config.yaml
n_layer: 15
d_model: 320
n_experts: 16
experts_per_token: 2
d_expert: 208
d_shared_expert: 0
activation: "reglu"
moe_layers: [2, 3, 4, 5, 6, 7, 8, 9, 10, 11, 12, 13, 14]
router_score: "softmax"
normalize_top_k: false
routed_scale: 1.72
balance_loss: 0.00211
balance_bias: false
router_z_loss: 0.001
init_std_router: 0.014
lr_router: 0.00176
vocab_size: 23181
norm: "rmsnorm"
norm_eps: 1e-07
tie_embeddings: "early"
optimizer: "soap_variant"
lr: 0.00175
beta1: 0.95
beta2: 0.95
batch_tokens: [65536, 131072, 262144]
seq_len: 1024
train_tokens: 493100000
steps: 3635
dataset: "wikipedia_en"
Below are experts of layer 2 (counted from 0) of a mixture-of-experts language model. Rows are named router (the router's row for the expert), gate (a neuron's input weights, with its number), up (a neuron's input weights, with its number) and show model dimensions 80-119. Each number is 500 + 40 x the weight over its row's rms, rounded and kept within 0 to 999. Numbers have three digits each.
Before each expert's rows: "comes after" lists some tokens at least twice as common just before its tokens as in all text. This comes from a sample of Wikipedia text that the model never trained on. Tokens count by the router's weight.

# expert 9
comes after: "\n", " |", "\n\n", ")", " |  |", "."
router:394532427469459454476557512442473453514424493507503528525511456455477544525541445512462408516503504546500585467549504524
gate0:530529473468409528546503548540453538548548452514538508505496538463517507462507552515479531500607495479486545464474609509
up0:529554472484452510546522546546490498520528449479469519492463594416506525451474540512497522457574520518435493482494605467
gate1:566474481448565488498550449480524529549564522445507507495476454485453566492558403556568485524419449519485528511473454521
up1:451538511519428530488500566556480453461500494539486494500544506543515480505471635424422499472600519505506459474517549516
gate2:465506493495528500522446441456514496486463570496537476546522497444433544469480548468482510516491464571488472447496545549
up2:531481467502497469469591530535475499515584439496434514442493472567513420540496463552569485461515523435533544562484440475
gate3:496540504535482466499479516553514446499504497548530542488475510476467531524580495523501530560544496422483532519565512415
up3:528458518473535529479495458472456511488454493452419426517539489528548503443396540498510468469459489559512471501442492547
gate4:470473535466483457434581513517583496561474504535568525444437388521562489532505584437514518531464454517531498524550448504
up4:496437517453493483444604543517507494534468477469552503432464403560519511474489584488543507526467465538510466538517505508
gate5:443499491460460513517528468581448449552517479540513466529434562603490505472453522476482516522496572479446470490565493556
up5:496510491602577506470452511403502533464547512493494519512569437440512554535533512512515495482521458544553484501375469474
gate6:541541481488479470505476497477472461433472487567495526487506512461531477479525415451515478460457454535441554493451550564
up6:498502466480508511505574505547534567557506508438493516561495491528483505496462561495463513544508534448536498487526467453
gate7:543440423557525495529419499432454475533526476526492530461405497498478516517562444451472584612447470483484501477457495503
up7:474609566434443500456546490542517519497473512483519443515528501497507491447455551534548439452554540491476508467523498527
gate8:510481506550447510542430456486514551503503359498517502492506503444554546468451447450534469470475514507497538504471493474
up8:525514557537481469563464498478482562492478428532522489510495506473542529448473470498544500523469509523488520538514487447
gate9:450502507517489520494464530464509459488504448497505500482496527512437518508556514525463451520547486468538592531500461406
up9:568514469470550503492501446520528542506487548510496513515455465501501495496515514455523482470450534506521448477573523535
gate10:524555541513503553494508519531523502496521458516544508484563510451530464411468569463557484480476534558453517485510536518
up10:503518545533489490523534557577493526485520487507533471478563545474534524498489560490524481511473530541483485445573573520
gate11:486507484493464449519489497511541461460499483529562498585461503494466568497542461510499456458551483540571555451528488598
up11:525473469538532523515514477497524526518523486408439442442568541479518484500466535541564505548463481446468475523499420520
gate12:434498551491551500481475580509491522571482538507493401504462439438502582510511449462488531501501554525571482540505502554
up12:448500510493549504463444536507463557549475538522536458522528479533492540435545467460441505472490534492485483536483484474
gate13:515552513469514539526506499448557489529468519438509444503513560496536471446540526488479543595484423489459495483455573542
up13:532485505456501452423445450482535490529523505483567552561487546501589542492533561429529469524536481507399551511483576508
gate14:521436425496422507515511505543494618558478455480477466492483510551461493501466500513476514545478606468491443488480480501
up14:490549563474547463535469502448507410451482565479473539461509489453519487472526501554511499457530470489473556489490505453
gate15:527465495456497540494424521478551541493521571554452522515556514473475498482544436567509545444573480552578489451441491527
up15:420555533529506458509555469558478481470475472495545493492517493538544466474444622441497468573513504455462467562558507450
gate16:517496492495546506511454497503446499514531452495492492477559533480462482497470489534503495463498433459510429440480524485
up16:522488469476514495524440530497505517558549450442485476489516469475479509491509460510477505482485460481511415393479477485

# expert 1
comes after: ".", "1", "0", "6", "2", "3"
router:483524429459478500421553492468526518508489463554511511525501500489472500497556439485528492512480541547460516445482486433
gate0:481494539570511511463474514527461543482426513496481472551504422482481499468496509438468489617525451419482515565443533491
up0:470498505492532503399492505519484539438463511538452520510505479503471546490499511455523482532565512496483530521533566457
gate1:468513497578495451494497526533498509467459471446520515590473483513519571515480495443547446492534395500527554491511417487
up1:454539502541482480470494484499537501478506468412529533570446455487483563500497497458520484450571515512546527484501466482
gate2:487438471408483524453560488503444451513462604577498435502566491418504472468482494557473516452470471523483512512516512480
up2:534538470502554511544554467439537492520484483463434491482499521532447561418498487522526517461406518483516496531443497462
gate3:473498512483487568481466606499483518436527539512427506438448458487508561489461567468508543534463518526508552524613511472
up3:481483460507529506449471463478497503467461489551428531489522496498527507504509507493550554491439567515503517578477483480
gate4:473544542506473431522547537525440503454534416455498473466420501573491499552551485453517515474521524592527525505536488471
up4:443545527522499534542559500526438501408579450490483474472453539525512513536525494483492522485498544541541565522578483434
gate5:512553531495517519585449510438468497495519459564473522521468481521566521471451513477494495552468466485486541434480565502
up5:488495426502513507529534558571495502501482520483472485518507458476498424542493526514493514486445542493530492523471458523
gate6:526559474527470465475515465452477565498437513540467549454487410486432593502461490524506502544487497506417550515481494431
up6:514445528454468527543445509560558401504537490485493460545505560508556438498538498504508487437495519518551477434526499592
gate7:527446474487467528531497410514475482409485473499468501527522501507542485456452403493496496527563463507566542512474511561
up7:454461473512477484455500509458468494417504452500459514529459416534470546460488427487579440490557474438454563534544496552
gate8:503467537489461417467548554511536468525525525555481463545495528463468544549497552536554461465521587432468476509505496488
up8:470503495462489518490540542484518453543596403548498468506539490472461565528537477513501542465528492479472466532500449491
gate9:440504580411491554460533502411515466504490535503484511491491534506451480489487551525483607536494500509506538446501446491
up9:506525418485440488471493518592534572501482468487521558469458477548561444519526424523596431456447546540468422542430509491
gate10:516471472556487506489525553473405520525501494483547510450458512495514477523448520494533504522480546520546445431470466476
up10:554455542478436501467523499525466514557508469454560457491399514588548520477501493458494484520500550558468485498505465496
gate11:503477484525440502403570564481509559606501525430490518528567463506471508483502495436480528496490484516513484419498555434
up11:435548529443527478547470493535481465443486484530527511480455534516504532504510448515495438465484488450513530540588504576
gate12:509524559499456525456472552535499559493472498539429438472456493512515569541447517595448409480479431395515539500516521530
up12:488478523534496433423542477502477505393459455461528416522501524495473544581403549523545530542538483447421520550510495493
gate13:452481410547572577436465555461520512514498554493452478570507528605519487439473457459551490449453526482587519553468479526
up13:500566581510526443548504485508508430492468412454531470449505486409482555529546525565459509486593535463505546459474473443
gate14:487575493497516514491456514510493573532467465524499406515562518450472543464508443479510560429500505508476446464513488435
up14:486549483518505535541472537497464552504445445492507445464586551467491575483489494453552557403507495497496456469482484429
gate15:471522593462514519408470472447532470569469449517475529455534473540544567467482507502473564452605505498505496478497551579
up15:509488474454488546455486446470525539550425467481433499520555479462514470498481566513489508528550500538419555520541561504
gate16:546510452478499520497468501479486483501493413443506446504516534477378521536546503514471466581476466441485497496504460469
up16:482580566519468437468525396508450492461495560583460530500483478493577470555469493470523519452520463547522536539539534503

# expert 13
comes after: "1", "2", " | ", " ", ",", " ("
router:487495437445524385480541498479499478544520513475530575539486516494515476509504519510491459475426565562506433456486478503
gate0:528562525569497531556487517385492549585509510494483484456474455533515458584561410535470448460539434501555577470486538482
up0:461483599470467473449539430558510472482494508408510477444476487502464530519511503523497390446443525454527523468518565546
gate1:500376545570475526556471430552464489571524517474525513508550498536512526482498455494481529498496499480479490466478468569
up1:467484469431541532508489520417507485476461446515475492524625517491519493442551456488461498476472455479484445511480480493
gate2:587526400553570505563577511503431491450538494503513438536542565523556437518486473489464504515582466499510463533536456454
up2:532468405553531533611505531482488516500578495541484471520525472460506468480478521491484491508550471486482467523551432528
gate3:526438469497540452444511511491526557549514525549478480539491542488503566493544453562493509500531477494490513567439518566
up3:501477513441445575517498461463500503424458522518562568446508464502530481479444515504489520524458565489479527490555510485
gate4:520438499471483517571467469552568503503491467528516619516516492475534521556538502460443556489522445560558458477494396492
up4:487501586492464508565489428527561499558523550513456628489537490477500491552470475447482581459542475531550505485506436433
gate5:501511394447502514475462461449497545459523458501545513481478517540496541435517487471455480446532441521472475508555556556
up5:492473609557464463537530565517534491546533513455484493536492485426498468585555496481522523550462521486537545478479468444
gate6:498461506553535481503489480472502521462549463504448477508464449546568541505486496506509554580523463465454463459552483519
up6:485553509513504498488479509474463460504443525498508520461505529438528479584515497496483483406497487523561560576371496486
gate7:484509470541499539506469404528538523513498489422501541514511437521458484624522501492574493490448556496489463462519533393
up7:454429519516566455454526556511466550481549510555566513507446553511475509444503511538486476479515515535514534543559549511
gate8:399513451453582484544533538477522528492422482542436496485557450589488413548483520519425524528550485560509510428513531496
up8:529476517518476473487508523561470448509534506475551491490465550459473518459541474494605488516487513395462454559414520497
gate9:472479458496519547510489519483491518505475465482472498471554497547502549502529470447542448521477504420499486494454429508
up9:491503526490522502510509488489451458468492479500453480479525445536525537522472443429575443480454503368478525480456472503
gate10:557488480446480481509528479484512539467516504501509523387474471547470585497462509457519511506575549498467459416461450464
up10:507600487501484503478510495465529481471488509466568539503500551472594573564474461519414495487518495559471456521497492502
gate11:519565476468517519493458491497472470510503488480468454545487403545493575475455503551499447478486550491451416559446481474
up11:470498493498495489520446503423540507489450496476451501489527531514498470568500512439501519498502471525494455426573473472
gate12:510401527529549430513473480490463589416522517521448547526483398477522448482469472519513511473548533480624501477425515467
up12:483408510486527462548440512501489598428541498524456529534488433448529449416502519487535466480573539506549487479444491464
gate13:513490515470496513491505465455476478520498498540446488600574485516468458505498423477539445534529530467454608496598522538
up13:478538500457467503538500543496482471512507471471496496600555488466474427537502475502547477534503522501483580551542539527
gate14:458425433524514492537518477596520488492460579527520523458470473484527423481446530537492481525586482491602518454443472529
up14:421485443578463499503520465539477491489502519496422494449457429513505466462529550496507516493621406531601512479500454544
gate15:547483533580535470548524530499474430517523552522507483513510397557567551485432517563485480597448536505489481462525487533
up15:489486558531466450493520516507598469496494505518474473464537446498518512492441492520431527500476558541498432440510475541
gate16:469567528564474453528414514496491504485467466507502509658540501479474529487564486509444578503496468542411507509492545480
up16:455492510557496498448469546527478502535536460487461466470474514489526542472491513473509555420517481516466477522500413461

# expert 3
comes after: " | ", "| ", "–", "\n", ", ", " "
router:499477488420497476439554403512550492492491520470518533522637515529554467506584494504448483495452506469514499418521531445
gate0:470524467481563529500556547516455504486520443470490526507424428491515510513457426511505477484463445444586469537510490485
up0:549495501505475483485462497484495500488493533534493502500600533468510507486570576492454502515497514530389496479487500475
gate1:496505446497494531510496567465488490489512523554464530457502464501553543475475485490449568444487497586536520558487558518
up1:492535443497530545496497553431491483548480504512464511440483491486551561472497481495453593442527497552547539510526555512
gate2:530494453438495504583430514523504437457476515487449518511472570526510459501489505561479488550559525486496424442414512466
up2:548559450476478485485468524516511473416498515556479562505465552476532465528468472584485540529522534481498491533438483500
gate3:477494489547539406525496482485533509444479545537437489497476566502507524533529458509522482517469502494554462501453494466
up3:514520531504474464486513534466501483479501530573423505512452539493542524523484512506540505508429508518553495500402490478
gate4:412513451494502452471492566528522498531465452426509485509514501502465518525423500507541457458534502550564454437535515498
up4:554439531517486550445472448469494436447567561562528545523484518512529494481594534489478538485478501465418527555499488503
gate5:480457459496506453447537430538437526507534505499499542566522468530526417400461500453568456511527456518460501524535518546
up5:496544517503472509532470558450558469524516488552501480489471511489485569576484457557439522503510507485554510459442515419
gate6:533495486468529488538518452501515484513462613443465511492507486518505444474518522518441557562542510457502507524508505462
up6:503521468597479470530510515488539441500522543469568480491535537530540562563502480519502424504398489545585503443528522508
gate7:533432530521431481520466464482494519419490533533447546512533572505528449518428497463565466510486518518462505523489511578
up7:489496529586502510529484454485470547564457488468386469484475493517531489483503446427511518472511513482461465525447481543
gate8:483514452502487507511479460471518429536457478508521467539492489563484564490530467521491499581523454543526482537462510456
up8:451480513492512456538495545480540462491577543497498491457500507456539512496546481458449469473484442485531507525509431511
gate9:528501482484503491540497529498484322481515499505538566538479485539566449410516539508521526464522630485483484622397468536
up9:497446495446425521491490444522441504538521580513442498404477558437451557483528464553451490564617438512453528473521507446
gate10:499517497502399568459490470532516513480484490452542504499487464510529516498501513527486531518515485509430519535538521500
up10:509491499473445546451497478544567496481516506455512454462531475508489577525492535461551570517516498469475578543528452505
gate11:533481496490489448450531532486465495515517443513519525504502458504469478520492507468545514529569494493527531529508548517
up11:562504539565603513517513490509492463481425491585502470450463449482563627472499523490525427526478435556444546523485546463
gate12:456527519426461534576512439533524483419543427541462528502472476552429459493532542504549488471486543499532487510525409459
up12:468587522515515489535532501520491480506516555568540387497475505456555505526459471450452469544545548510519508565524480503
gate13:511514483497505487467489499437507527551469561565457504517516400443444475481519519478509554529474580467576488515495494431
up13:502528505472486506558515503549522513483515410495548480478494504555562565492473537495473448432529426505470553462498503509
gate14:481488460562510527522453482503500581491486458537482467481526492524531498530559515490470530482483471533509428517587479542
up14:519521525412491476478540510478516463521523496469495503513479511487442477458474496504532502518535524481476576484432534439
gate15:572481501516412473517521543487577511476494492447524503492554508506443500422542476471522477523530416528476509613529469490
up15:447466496508495519522417477488520522494501517452534506521483467440494544600462491516497481533473511491586515448468526445
gate16:571476477486530524431499516573526507491474465570474485465523442561506450489516510481518489468468470522518495516461402508
up16:546480478471564509432510557567521460562446497544448477454516475566533541515512492478524492433485452507507473539458447475